From a checkpoint of a small mixture-of-experts model trained on Wikipedia.
Size: 10 layers, 20.6M parameters.
Below are experts of layer 6 (counted from 0) of a mixture-of-experts language model. Rows are named router (the router's row for the expert), down (a neuron's output weights, with its number) and show model dimensions 0-95. Each number is 128 + 24 x the weight over its row's rms, rounded and kept within 0 to 255. Numbers have three digits each.
After each expert's rows: a language model's description of what the expert responds to. This comes from a sample of Wikipedia text that the model never trained on.

# expert 13
router:099143131136110128149174105124109138130140152130100154166132131121143106151133117081127086150141135115141108102162097136107153152152089164116106131141087043142135128156133099140114148120065146116112174146107135149125102094101144153152099113129133149163116097136115137139127143096143089128
down0:126085113136149115142149147169082110096109136128166119095132168091077152117120151123121063120128151120108171104125161139152103138150112130108154162101090157164138127113128060153153126147123120139107114129128147144144148139085117133134124115151121142082136133106149139115147142145139084157
down1:173154116139144118135120138137175152093149128162117103116139073093156127132161144110132119136118130144093088112121136108135163110096156143080139108151147137156107099141094101099084084143145128158171108143105085136136096134139130136156116113130169138130136143118121140068128168105151152123
down2:118125114173136139147136126142155120142193085101113114148088123122121144141160155137117135130141118118127125192168162114173130127135163076080144140114103130149139117106093125062147159136101133139096109144127132155114079157154115122135120132145127114102101135145150122097136113149141083140
down3:131095123161143175114172128165132090101089125143123167137120170103146125132105153167116143158089119068077138138117141150105108148103106105140128125117151128110146160100139140142108132112108147157116128126127154121155091149102123155092150151130132127133129098110070129136125099166139172098
down4:118143159159066129106119097146088139106110111100111108159097114137141170153151138089106105136143133143112102151107152131128082116147162116118120147128125111118092123112162109129107153109150136125148112153076194172115124149130149075151118157115139113134144142140135178122127106119109162101
Romance-name inner pieces

# expert 30
router:127124154123171088148116102121132130155104123119133121129064144102139123143118155135134122095116137098186132139161097134143138141108161159129123104142099110100184128127103149165120085129091093154115150102138144129139127055122150115154141096112134150143148132107093103115168147126167107145
down0:115145140141160144129128139110158145137135138179127128151107123130158166152110118083136110114073159104117117134129122115107146155079101119114143100180117172126100099131131095132174098067119112142128143161081143093091176123138135137138140139129113152165108134114093113169134118112126152134
down1:095084144120135093117132113117090118148144100110119130118150125123141125174127130096150147120117143136151106144181124131132128153122067130179131114119119110152109136119070124141151167121112101138158146174056141156150147157146122131159099123098117146089159146146109101149110109118146140165
down2:084109153109128171128118111137125164132164129125122146184166149074136129131107122154135131100160067148132103121144096159155137140127075131097094158159114136111175111140097140167132091107120165163129127146106103143132128136115137125104149112107122144136133109154111107105152095135136083150
down3:136107114114163144161148104115179115126096132100092125166166139133123135147155170153104160152154135152074122133135112143107112061154132132111131095202141122139136111120131113129133089149134100150136124144118089153120114095128134114096101071129103139114158149149138157132139131133112117098
down4:122119166116102143133109124149154164106106120126134163106121082110150135083094123108117121162125098110151121078118089131147088141090118119090106192139125146130163128107125087119131126155146148125176087165130121131159116120125152183123118118099147143122119156145119126160177121156122148115
Line-initial table and paragraph starts

# expert 7
router:163153168153138110134156100119138092129116139138140158142077118106123133140132134105137102085131160107125133161137070117129133100138146178130104098175096130121173085178107109133138124164093102132123126115113104116151153127149144142103147135137115148134118108124129080190096124124149163119
down0:127111142068144127104100134148131173144166116093087081146104145143103147156084142138146124158146152137116100110111154134148140143130139143129151100087135085138146121123123170114179113111146125107117116159144095139073131113177119147137177113109127164132096112125118136125099103126149130167
down1:110115141116096116170109149118168143165135118122100106119120124161129141151093125135143110178095122127146126117060150125107156120149136071130155093121134137087138139104148143094151155131118115119158131060123137122160149094156151102163144094156150152107130104154137132126153123109119080140
down2:126096109123114146139108137139165140081099169097129093160154112128106132099153120131130121160168100095152134148180112092132142155106110123152133109172118121112105147117071144091151137154134142135103113140133118100148135119147153147186142105114147143117114135108102124129167147145066151097
down3:112116152161109118142115170156137150115131102112124155130094146106087125155140119129131134119170142142115148174131079118125129111153147146121118165109112131098108139148124139079124114130090150117117125162141143113145158118156087112091087143160106149117128163150123125081100113199102130071
down4:120117142124143087109136134146161089136081081119164113131116142109117103141137145094118119076161135143130139110115138128164142138190134109117147142112118139125140153135130166148136126143155127123075077112128096150171155154130135164128107149120114142132118160161120138084124131097056137157
Dates and months

# expert 11
router:146129126135119114083130115097137120143160134148152172128102124133156095157102100099156098129151168127171109092142151133109151120160123140119097127158088110115183141132121140128115172109106115089131139067153159120120141061159132102121101143146121166125156144105098114140114152150110123131
down8:157127113116113129119150122121114133139147137082143120141154129155143107101093090131130136137136109128157114117129142108144120108141180181172137103128165141110093110123141123115141138107156170120131122144126135095118061164179140125116145104114103089158120118137180120114067160127165083134
down9:153150126043136159124133144130118137119100116116120067103116129113125154139140162112140132130106130177133122122127129135178120151148071116160100107141135113127115118119114125117084154176145145087107099169151140107126127119149145133173089098125127106152124148109160108127119127174165145119
down10:158173169097153152122140154131146167137159108127135140114172124125089151140138161142159131095164186120112130118138077129122100171153143115141077139108098115095103123120126120128099108166157097131142116120128159099137129164072106135103135127129128137146092149114087123125113118140101105100
down11:111165141144158124107095125115129154107145128128171133109144148136148122135108126153122148160103081146134105145146110112124138153127191111135079116100096167124130130101175155111171169089145124143125163137149091112112121120130133140101053110141171105136116125149147138095125093103148119119
down12:134091132178119108106132133139132128143121125149100115126142096118135104154155134127123128145148102116120131130136140101141055166116181115134140133124128157078140133155103167147133167134125119082184127091137124098122131093137105111096133153154083169124153134108115162071169143122124117133
Non-Latin byte pieces

# expert 14
router:146182156133125133136152103115077125147121104134106124126090127148141134087133150122167102139128139144177101151116076121097146124127131156136095141121184099117202106165079149116146122126099132112115155101134114082119138125098141126138100139120161161155139132124138098139137132131135133175
down0:129157176095113139142139141090099149161169149127187110142126115108104132175158099166126128129064096157103099138093124124110094157109132118133127146161115102158118117113088184112131124125134150121170107106091113144129138146126152114094124118136137091181115149138127127112122129107117133130
down1:147112132122125130112084158090149116131163131103108127114119144078077115199165104165133138142127128121098128105153115094088147118152112101139089113115109133130152145151139111129113110160129138145150080136128110128171149107101109129128142080146122122123159159109145165152140110122168184126
down2:116136114149138116138130159146148131139109108139097082110156107131085131176127093118094099130140158148120143123100127127176187132170106083138129153166162136151148144117141112109125120130084147113149104091150116116124116117130146157126095098155133122110067160177096098140116116141152109138
down3:137144114133107137093157119097122145114135150096176124116134135110115150157121145123159107156117117093090189158122112127146122118148121098115124129126086115123085137101159124128103127144168076123097137153107097103139144154112145137199164155108185100145169149116113101120122116110131137145
down4:101125107147158120114131118086111110149100149117089142114126118107112152138125152123135096122086150157115117157163143124153152102109158139123177174161137115131095137082166107115139145146114154177084149129087171099149066138133122123085127107105115143125107161134154144151141118145142103121
Year digits and dashes

# expert 31
router:172110095142147088106161119120155120139112181110111134103136158149121123105105114171108094091154106147126091118134123153160182146156128158139098071133128076134147151126104109115157138131106090125154154129102146112123150103150175171102159156130123122105137107132113133114138135122101141108
down8:123115141155083130115127166109100112164125081093149126113144120175106152114129083092171069103160098151163078138164166150132139127144142150122120123151130128129118135145113129111096143114114128142097128129141148140141140184132139120116134116124122137128107068159129137134187124118086103129
down9:116139112117116087128149101147088167071138143115110116128124094130115115105151153163127101143135160122078106136121137129099111123147145144148097103166130153140121153135115127159124102111159148152092148155158160179138130101147116139154114104158102163164099095066108113098132108118113161139
down10:129107098118159075119107122145158105109072160126119148121121130139120165125122103156087153121159160099132122150193086149138115119155112120122132159126105088108135112131123136126156094118133137086077090101111143152070142166113151132131155149131131162137123165151141159117112128134130147144
down11:144111158112111149130106136145105138136117138149161106076138098106092164085113129131113156171112100159122120139123130085135125127124168130110165146133149119119125117142108077162118119140106128110151106131136101154130177151128096134110159141177166117137113134162095178161145133068112129098
down12:109137149124141142112108123112099092127116133141089134163092203123106154076157141140142133117098091097117142102116121156126155105146150110136131163139101195112127116146116081100144158115132120128098132133114097132176110111116116086119148127157158113176144141131143170160129120121117136147
Inner word pieces

# expert 17
router:086120136120136107081155127109101144182130104148157100128111124116083109149127079139165089110092124124155083116167127127152174104150105150130105097149132069110143121118138133131126125169123144140113158114115165158155115124159171132130147139103129186119126096118125097126130131127151110141
down8:085076138122089118148072142109157112147147153090172112162088143131102131131135129140121126137124114112100132146159150136122114161130179132159115131101094098139145083088147109122107139090123135154138090111109154117155159157159158152151129127129097171157167124138120165110111136112123128113
down9:180101124114114155131150115140154125149100108121170098148094137130089144123128136137146088120073130138131168116119098135111127116113139139123120101135133143112116133160116108154124099151139136086135116122147126159127158177140099202134137122122160120109155179115091088076137160112128109090
down10:141157134136109100141104142148175120098127165089174166125116137092140126127117135113113136081133096146162155124112112158143123101120184118092130151124163090082129161132118182129145114164132139100137069128128123091150146113137139095107108128131104094090159144098106120129120111152133129130
down11:111140127101199125123097137128139090123098157063158148100157126122131134113084196151122142154142140121104143105146123173140138094112127060161119168115106114109146153116121118133124101162138109138142139122123116161101156137106120136148116091136148111108147171123131141121128125145141141100
down12:120147136173124115124136123147092098100085141096132114160089129164129086163082161144144146135178120132156126120135133133111142087076180128166135122124169164101139131113110147129131151169160126136154107126128097132148130150123121110105132111125075135163097118151131106174130098137108136105
Proper-noun word middles

# expert 0
router:159120111149135112144156076092105097145137120140164135076128138144158133146115165128135129126153160144186120112100078121137124102131111119101129123147146118106174115120090162174107153147108103128114134091164172138129104101120103137131121099155116195115141108134102112117110117113145110156
down0:156145216136120112124152139104110114127134097106123095083099115137088148168105126119124126162132159117110142108156153101132126116126126101110100139123166146101107153145115140137110148182097072128138147102122134133155124169125141115102108151167115117116102133125124135141144157065145155137
down1:136167119093139142148126097137115110139146144119143115095127130111110133109153120125161202122108116167119124146098130169090121133140153145120133127156098094153110149100137146144149102158102171151068113120118141146135085129174118138099151093158095069126116086125117124143124114153147153126
down2:119106109114146149158134180131127124139151144157101141098116124129144099132152117134160149141132129130101111127135125128123153129132103129098091190126082100134180151104147127110148123118112086155116093141127111055183100114091104125130136153102154094090107130145165107160161121113130140149
down3:161147201126098103148116120131138103153141134138116130116159138063149113066115092097126134115145139100129113129146145123111143138156131132143084138119091141164116065130151159122138132124139125121126154123123121149112085139137106144165120158140163092180124106133154101142111103139148092103
down4:136104120158087114101122178134112133090159092099158137125129138094124137151153145159184139149148125138154091120129135113116166165126112107131172111139144145113144075151150080149116125095107124145137109118147115182165122142127121137121118144098145130162120132112109127128073128126119082081
Opening quotes in lists

# expert 12
router:135157154131142127096145097098136098141133143152118107102084125116114097096118097161135096129142110103198116159114129117193123108123117132120103137155123127139132146145151127144169144179107113095125128137103129084139117109103166147115149078134097137171126140120094103127163142157122168148
down0:138118173139122110140129116107089133112112126085154113098157216138092123166103125129172152160128108134115085153081106143120120124104156099115112129158120141093140157133136145154124130130147120133138116162132177102099112125139115103127131096162134100143135100098179172153123127123112119129
down1:113104101153150124098129128128137115085124111119161110092095105185146138158081149120151172162137098160127173139146126117086119155153087145121127097119174144113129120147118119128156143160127132122125079090182108138118156155141109106121106140137114167145113136101138103106134163108146154148
down2:151123131070121126129132100123126158098129158097173115177159128078140146140107139130098118118105085126096108140129159093108109135103134117126142118140097131095149105129121120122148112134141180164152170118168121138106150161117133132176117105131104118107161157139085177125085147131148113152
down3:103174112133134113139131118119165128163156147132160116120111143106128128102100097072139172102125173170092162113134147128166101128104144152137092118091133108191121089125144116118104102135165129121147121144113129171138118112101074133159115135155130133129154104124130146100147120102084103129
down4:123145084139138139120079108098111085112166069123164107115145126134149175138153126118131109136125082121141156104123116112160153130154123134120098113142118146139097138144140133116101153101107160200137087123171109149165150084109160127168150127139148125120104132156161121101100113133125121136
Numerals and determiners

# expert 27
router:096129160129140102126125131079120107188166162165128155109127138117120132118134122106141090096102133088122131112123096155114167098134120170130109113157128107140131138140098111135159124075144097138173163150082144112147087121118137116158173132145150130173085117122147134130163097132132138105
down8:184153158120145154137129089133131105134148151136160135135113148150124136122143098114115082130081097123075130114145140156156131127139098106125141105120177119095138094112119144078122121156097157146143119152113156137124116156110179101151147096140150116143096084121107179150155110096105145119
down9:164120113134131136171139149156105126097078084122143101106143123154168133150094113134121174107177149136134146139122086155120098161112118140119167147152134144124124095132125121111103119131128163086102117122098073141092126105149133149132112131095117144134142146100168113105103188143169116111
down10:157115129105127123136128113142135093132180147113095088123122178092134131101103147098127094131097101099110116141152138162108124161136169149157119132073137170078130112132132131141159099100108151100158124144124150084140138176102158128125127122131123112107151164110126137095117136166147145180
down11:112156167128146158139147120110102100118145133116151185078149155092130162137089153109100095132118098109142112156098106140107139150115153123124127120127134115138132151117141094153143114165160117117124144174103124157103084197083119132113163135089109103135158093115142149141132091108130123127
down12:128154129152078136128160132134116141106119088107115132117113113152140146177160119116118127152170152175127099140108141114106150149097115132099159120161122148143127117133101121127117118148104126105101115123173118130130161099089078148175114108120067121106125128153147152079109102113184163144
Capitalized word beginnings

# expert 25
router:120147126127141110126125129054158125185132132157118149119064135150081142103091143090131111107113154138164063136146084131155107133161153137178130105132120146114160140108124119134114163091127103125124138142136123124093103118124137128118161123131094135141145131103114153175138120113154139161
down0:178134132112103099205126123137114100135134153129167157162090146138117138130109102154091145148133109144143171109140137110125132137151129163138158152109148125132172130123104146110127163131126143122153124147073119123097104098125097176129126096119158141081097148139115119101095074147132129141
down1:113155158107141132081106137133100098154155127193125087131139117109176139119118140105127131123112167141104132137155085117137103134146155187123109146147099133125158088084117106099104116140103162128108121126145153137140129171134108136124135177075103105159118115144111098141131139172120125103
down2:138140139112101126108162126094104169122130117146139139126130176097201144131097090120158120110115151095095137136170136089160116148108127145126148104051130154129124150141156096164111100155089152147127128126091123091129136170139115124106118139086136151140131156132136123110119157136118097122
down3:130157096120082138164109123149122112149125101137112136111138093125073165170136114137121152152099169123178126133120105091115095119138178108120166105096182138124087142136120132128115136129130109131145113118108123129116139178145153121086172134105142148120112159139094137146126102070156144121
down4:128123153115157171128116123116107083162153086131121129138112150154117162091108129129100128159113126122139137160152172105089175096111101122135135160120136128143124122102087147094160122154179162166121116114103133127115132160100070094124123146126152122129130150130164108135168109125074151138
Table and results structure

# expert 23
router:128150122139179127130127088091132150129126162151116104083139120142102119112125121095140079114169122113135110129144127126162139130116125167133100159123147113118150112177099109161162176150098089129140137149080130120110085146139168128148134112161148119125071133097118137120130098163115181126
down0:163120106144121116144088092106129147143113138145144127155170135100137137175140124086148201111158097145153105136108132111107165138118143128101122150125148118148153116080181169090106151110116088143154136137068115105117149111114127101151113143123164111110153139108147113142124116114144118094
down1:126153128125114105167158122110110145102112091136129112121152129152103116145120161110102139123133149134154144114121156124150086135125159096132126118103137102168120162090154106124150107121098132138093104122183142128065138108152089162144108110141107138118127187136117154182079120169125150092
down2:133130097177119126158116087159177146140108118163126077125120146156126128120139139168128130152149165102148090106133144101111116149120134095116156164101101126143084152121123175119077134142095134136156098156140082141133132151113118106152134130101150142156120153119122093112133164114119086088
down3:094113119102110113136115158113094108127164148111085143104112177090132110111122139151086151137121131152132091097108130132117162114153141122130147152141113177174118129131134101119129127099128159157047127131154173144140117114136148114092153119162130173146092136096117121164134110091119113128
down4:113131170107183109115115104158101124158135111113104103114150171155145157105103117114119123136102122142158121118137122095144128088159141151114146098167170152158159123157144097130131159154129136076116143195130164092128135093098083120105123127111111149129124123130127137108095103125091160132
Word-initial lowercase pieces

# expert 15
router:152129084101111133113167116087134115130115098118076165164115127144112098132108113132132099136104150136135125156179084156128186104138127154117090158174111075153130109155112162133173158141142100127148135091145141123091128081139141113153116129148121135131155118134108121137126152107153101138
down0:125102093086095140114084144149147096122137120151160118129113118121136168185138116136099144129122150170119089125089125132113088116127139112086136168080139130147136169093170130134116125163115147133121171166105138097114130117104124104136128175128127173164140110101156119114139136081125124106
down1:158161168135087117127129098099140131133119171156135085116073117114095121151117114088132138135139153153100101159109129172119086167142136116084155113107111100120122141149144127170131100173147156080135144141102146137146150122152133125151122126093119106160157136109132095142089148160101124140
down2:156142104136124111149149127161110137110126138116137128141130112133090146121119121142131145124158164163149159137108109127114149111115174118152155115099115130115125144086135163037147123167182146147119070144141130099115127112153129080111102129069141109122151146102112092132095127123152155125
down3:106107152165153107154076144130101151084114166127161128131176116108143154116111101119140149106113086141165121172136092123126154102103130093062127114132124127154106136134122141144140133091124140157145146153094099175115123121145095159132147112139128115135101078137119103138130161146082133123
down4:145090129086112118131121150129129108123141109155098110117117150124097131108170112071133109115144103143109054133150101098146125160134137171124090146156142129118115149116114144147167144133164155098139109129140124157142120152152163157183150087134100133127097152106113150134106154153161092108
Foreign name endings

# expert 20
router:108104120092162101156126123100155137156154121126119125073132151115162099114108107103118109072096182141146108123116105131133163128181142131147140107120113126132158128144081124145115121091122141097132153126132140083139094118158128110145105159141105162148127092118127127118157097120134199159
down0:142093137085099164112120082145121114072147121153123095109136134116150156101139147175135124089123131150116098107122142119105096136145102118150116140134141130083114110103148133157096166153159120142112097111085111121136173150129135186126142116146150129093137118152097182146145130169157136126
down1:153117138123147187157120088164171161104133105152172098153184132094155150134111191140110163094092096073107135162139130126094111132131107122140141105148121117127132134111103156154119141103144108122106097123120094142114129160147110169153122124122121127084137121130116105129125123115102141109
down2:150116100107122102138124162143133101165139128143118117145102093147124129091117102142125139122116096126077137145110146141152113100141160120157128169111155111091161087135114128106105113162141155104151166076111123147175108086122150138094138134100152165111146130109084137149180163103138162131
down3:154091171130145154145121154131192111133135130116094115148183132097100143138097114114090104178145098155103141163121123111136147137122134164099153110141096129101115114111094123117127126139124116115151161092135118115117096112142129121133095134132132088116165129130118116108157203142162084136
down4:121136172209156160126128164112128068116122165150092143144126138116127089138102106129143144125119102138117129098067172108135177131102162119117151108115135117114138142155175132109142115181139100126131112127095107130150117144082130132107120122087121143116124159115114123116167134124130131108
Infobox fields and codes

# expert 10
router:140150100162153106139168122111107092116100129150152111074125144135137111120128156096156095118142112080124141087103095168147131159133133152114117111156125111139140105181107142129148152102093132132140148118100146131111089085117142112135142100139137149181128127103173132126142121169184160132
down0:119104140131104113140139145106155157139170134122082142147126127139100131091109113138105120131184110115070158157169121137139149072117164131118132087084149118134157124077118105143120096165120135141166116103148148126104118162133176157141138106142129112129094144108118117134168149089135156138
down1:105112127162103097112143138150107118161133123132107114195138120106141131078174122126109168163149123125125111166106135133152113152110113129124099150114093129133108114119115121129124152160080154107096115098128129134138149144160101146103139161168154157080150122120172116089089090123162103106
down2:133141130180142163134137070177148113134142114164119138116114058117196105158121088157153116133139100107138130075072090132153129108136155104103095137090154130086135136126146147140123094130131121150147133145130146141148162139120131130117133104121119125114136117109099147113139143130147121089
down3:108122152128113142122144143116081146099145129148132140128127098157175148175100123102078105148118144168132097134128154154116153108163112072167149154106117115159078155123125132110139096100127154143161092139148115095123115170119136096126145128096112106156149170101113119159114131126084134141
down4:100107133128099141141088152135130133176142140083124121122144115178120172145152148100114086114134138128087168098134127134142166137113163110105130153121101116127139153112169122129121126158142103097142127123133112149154111152139080120144147157087137141145143129131163134112181065123092075123
Name-initial pieces

# expert 5
router:159121097127128127157134105133160106149129132124114115128053123110144076102116132097161124141108144171119146149154120140133120140168166153120120130142106095129166120152088152161169136133107100111116161119137167160120124101115130145126104074150148184135099107138113076134146137132151118160
down1:136113115187136151115134102116144136103138107102137106140105100136119128132152097093149120201108121154146097156130123168140144131103123111148111105101111121143140133100130094094162128146157117108126173133157180161168106113095106163145141124161144131175135107106089142115132134087108099106
down2:145112082145120139106080129099102110114137076139131107139112117154099131142110119106102101139126095118118139152149157136134173172125124165139117162129148105166167110164141150129127147128146148139134156144118112144124106135128130151099185117106137124165163152110115105099037132111117109111
down3:128133163150133070157158093128137102123114166175131144108139111145140155156144128096129121122139124153134157132113107138107136113105087110090096145097136098175132089144153131109118085137134145096117084119124117180116143152171146126110107117167142115118130119189108148090142122144171143110
down4:088124129118129095138150157114136103140111185164142147103105140128154126119139122114120047129147154074156114140133124149114140125084119155133090140125132135113128146169162132142129119113115145102132135131094117084079121151168150141145100175116123133135078132121136162169140153103135101103
down5:117124139139151123147132150133179127095144139172128122115115162114130124157147139107151150115181120095145139116116124109155129128167050109149185083142134133126143086092128155131074138138119127152106113156139134124139116131122092161095131102112122140104151143129067141107140096116161107132
Table cell separators

# expert 21
router:148143113133136101097154087101107141153105106169110115123088143121134126104109120110134119134158132124165152155141131125139115135114119139151097177155135129116167102140130139178185137151108080115146176088109174122095155109099147122155128147103098153166080135126118125090155124158147126134
down0:086148152116131126120156100176102128135170100125127106127136137162162135167102127169080139160108124137161124166166108154152166150153140107120150154111129117101135122115114164107125084133136157105116118152122153112136116080104138119146148105073083115121106111085123116090152143154109141131
down1:106157120110113125089144114136125136177129105186159149114080148124133133129123157164121109144112137134136105109116151149126133119154148096115147154119120115139149124114122140092139095073143127131110087095165170115100120158096125146095139142131145145165139127158130127081079084174152139086
down2:085158118106119121104175108134142104155097161186101119097091154132131155145127138106135181132123195120123092105159114115093118125155120113121150165129107075138115122117146129132163118138162152118149166120147150107124106142121148106075126131147130145112138127138136138122082105152096128101
down3:115160132065119129119135118139137129129141147119141144092144150142131146103170112086141120136096145133137125146128147140136174109147107118145134144158126154095142136155078162114068149143121135112142091156146130145144088116141151109089123140120088153095148143141109166120128076161085069123
down4:147102101122110138164136122174086134133118162136087140140169112144147148109125147129140153118100162154101109143138146141113108131161139069162148111086142108099147129107082154122111130093110130100101138144137131132068151102146121134150115124123147106116109105108154176125124113152165170178
Copulas and conjunction and

# expert 19
router:131133104133141099143124098111147083155111100122095127117105143119159133133154113102151122095093135151167127103156094111133156152133131158141109123170114124139194102121111163166119152142085117080123171136148142155113121148132133097163084095100127184118107116112107121140114095152156124132
down1:124093142061077139137150119151155103112121167118133113148139164158110187154125115153128132144108133120094122145139124126126135115152111160160116129103111126148138100100111200133080118124109147109113131123158143128106151126112144116088117127093117180077158129113116147148107099125153127155
down2:146146140139087122093069119131152148053133116115162160057142136161123134117147123119126161130117138102146142135136110133093095119125149143126123143130105179106131135151149159171111137134155161157120126111134157172116127091125145136135125113132073152142103117150140148116130077134122098118
down3:129100135136086147150124112115124115120116089139151117134138122151189152133125141139116128092105133139148103142103128144084096097155117139083169112122107164114147140141112125140111116101110145154096145078136152094109169135121119154120147126120078157190129089148143168131162178135154107133
down4:134139146084159150132127130140163111122143150115153128144113085149125083120122120130082128111113109127115114117136104095118136121177113176136110133142115111151125131086130123139175100110127119150154099175155096126096143132124159127145079069126132082105152160163137105156126131128154188152
down5:048107137129141151157144072100167117111133110130155103142131133099164149108121120121184103071111142141139154117140128141116164158146146088102094112137156139113107146095123103134147157126125144114122137135114199115148114154145144118105106115118068139127137118131146155119121123133101136123
Punctuation separators

# expert 8
router:160142124186116115134163055108110096159107145128133109097135163156134126121137087106132093128147126150115115141155090166125146119127094129138123114166124129119149117109129156133149134113129149140130165084107135133085092079170121138171130090090130171112147118111131097135122128112104134161
down0:144152135160171150154111112155093112112128167136120125121168138123093121126150110134072129119109154159110136147148135109066124110201098105125099153144125131127117121113096132154087110146152122156127122124106160125094089118166119123157101113113178167137125083144106116120106139111148125109
down1:139109130117113151095124122156145169119111145123107085130133126119125103143115142124117146108068148152107110136158139145134141101114090146101134084112155107138120133139157141128139137128162098182132117142118092172152155099118117192146057135114130163128157156099126123137159073120157123137
down2:126153096126089114126148093105160133104153117117158142172139086088087123147118128163168136093164111194128148140136155131156130141101139125086127123113118137146147174137140093161118135103129123125113121112130123129177131121083067147129151123150136138128116099095145102116171140106140099122
down3:111079143115102125144133136121130141173188117071099105124141192114147123130080160106121117132092149131148136151089107140085078138097160102160161116163087127136100124131149122128123090118132149142113106141148129122151140129124144124107138155164177159108132144150107125125118147128116109147
down4:154128158068148129138124145179104102135168090122130106091135123119124138146141135108116094100091090117118141153104147141149114115114137112129129110093171115144106123114142166116144109171186088112111147172113112116145149125139162113107147130113135122146165129155119109145127146111090148059
Personal-name pieces

# expert 6
router:129162126150149109161172116061123109165119135122142145133135135117134124123071125104150111122118137116171155112164108115138155128135138143151126098173134109120137080132125109110136181122114068127131152134113135134103148109114128104163128102089125158120139136098094103142111142130143169199
down0:101127057143134105132141133138091106110126157162109158154133104161062129086138117143114113083159146129101086129104163118116131129107131104116114096108140094134122143151171136122175125128104125113138110124137128127134114111162135149128144148176141146126157092156140109183129089135158147149
down1:090145178105123110118114090122164148158131118095083106134159101089160137121122124180134133091124132179108146125143142136169155119158109126135157126146085161154136106092127064167126117101154150141160130141136119101149163118139092132139104122139153104118101100114125118123117126132159107152
down2:135107139107116090105140127089121102152148144118111098113152127097133136171161119157103150176160168108110100148139108153129119169090136148146122149140118133106121110158125151130070071113166132103127143120118157166107139146133148144161170153091126134132124107126117116072123139086141136092
down3:065162126160123187109136111082104136156137133130129130129091150141092158109133182111142114084167160134146080139133152141128109137154116138136114124118152130080158136109137086148125113113118129152123126112130180165103126128184135114098140133120136124109125076122087124122141121139109151115
down4:113123145146122159141135155141105122140072111110137083150150142073162129169157137147124153105106133129159124111128140129160119159176174106152114107120104156113104126095106146092102133133132073177082078133170141116119134103110115096136134128090156133126165150144109139121130149142118126123
Sentence-ending punctuation

# expert 24
router:108120099088173123127134119092152083153116185154138142116129134145125122121097089140176070101101108100148112107130098138125169127132141129160113144153112091087141131147144099179170104140128126154138136115128127145129128148133147154085134156152082128138134132089134110128156093108127162129
down0:128093171176130145171097142142170110115135112153121146131115137147110138124125119085096183120171124097125131138139116148138158157149096136106106100099165120134122088117121140061109139126178121112135135118105100142063138145104121138141138180131137115114134134174113138141160117134121130103
down1:085118108131129140114129108110129133148129114158187124113137141128134170152119107130134095123070097131128102087128141111127155129161104158106091146124137118095187164086100111097157101141155148111104149115167111109119156120150135139095121146096151149138149111122193157109137114093139140132
down2:117099141079166129167140161098134079131167090122164108081150152123174137135132112092144155142096111151091143133115133108130158154108092140148111149139163098138118094136151112151130110107146122134109107117147122167149149139125140119129147123140078119164139166165136114112123106101107147080
down3:122114144148106131147132102165113152122151117121091166120109121107141165148142134160116163132130128130131118119147118060135091138130151182116132098121118142171116108127151136156096165144100114081135158103143107106116170122156093126130142098172090158174126092156101138092095142136144145118
down4:113118130142143146143141125159116152064154170103129134171110120089158090147103151133097133155119093150130137125102145133145146130137143111114146103151090125096080129165133149112106107157154151161124126124131073135148139135141144137073194113153123161094164117110151090119129128108130122127
Mid-word fragments and labels

# expert 3
router:148143101162126092112166128126112105143127160146155116079132130129099133122082131093121102090138149142130147126129111106156114129108107148149131124163114113112154159141149105159162176148095089113138126067116118093156141127080171116175153110165107137160113151093118150115118121148132152149
down0:126127133144144127146167061150139102127146155113152102112121098128109160102097106097152113133122121112075078089138112123133094133170116142134152147118127122154144179134093132170124126133101147155141145125137139127134111141168079164119166136147146129151131131081132124155135105155121080171
down1:144138099110125136201141145141103140140165117143104116070169103123157098139115118107135138119148104139120114101099116116117121119116177112070120110128109116148124105132132114165104168101150151107165112101114135138141111117195130125098149102127152145109146141150120183173108155114135139127
down2:124141136129090185131114114153139101149146152138148154081108108102141154146154114105082098140109118102136133134136162166158135086145103120160147101121064117130133129131113107131105137173145120150117134131118083118135126144133161134112169111133115124082172097143112128103117142064145107159
down3:138162155129162152125108111118117136158113138106121143152115170153135132158146172121148156136112141151120104088131075069112139105157118142104135106091165123134080154083136137099104089108124156100175136150128106095104130162169137103117108136140151163104133126142098134128105129140139151088
down4:136097150139137141131118136117141131166117112176099120095139127126090167079125148096138113157160137128113086168140177157105099114124114163130129103143091117122114118152083122156139110117109109132103129122139068123147120049130115156136131124102161139096129143137108151163115164160127134128
Modals and clause connectors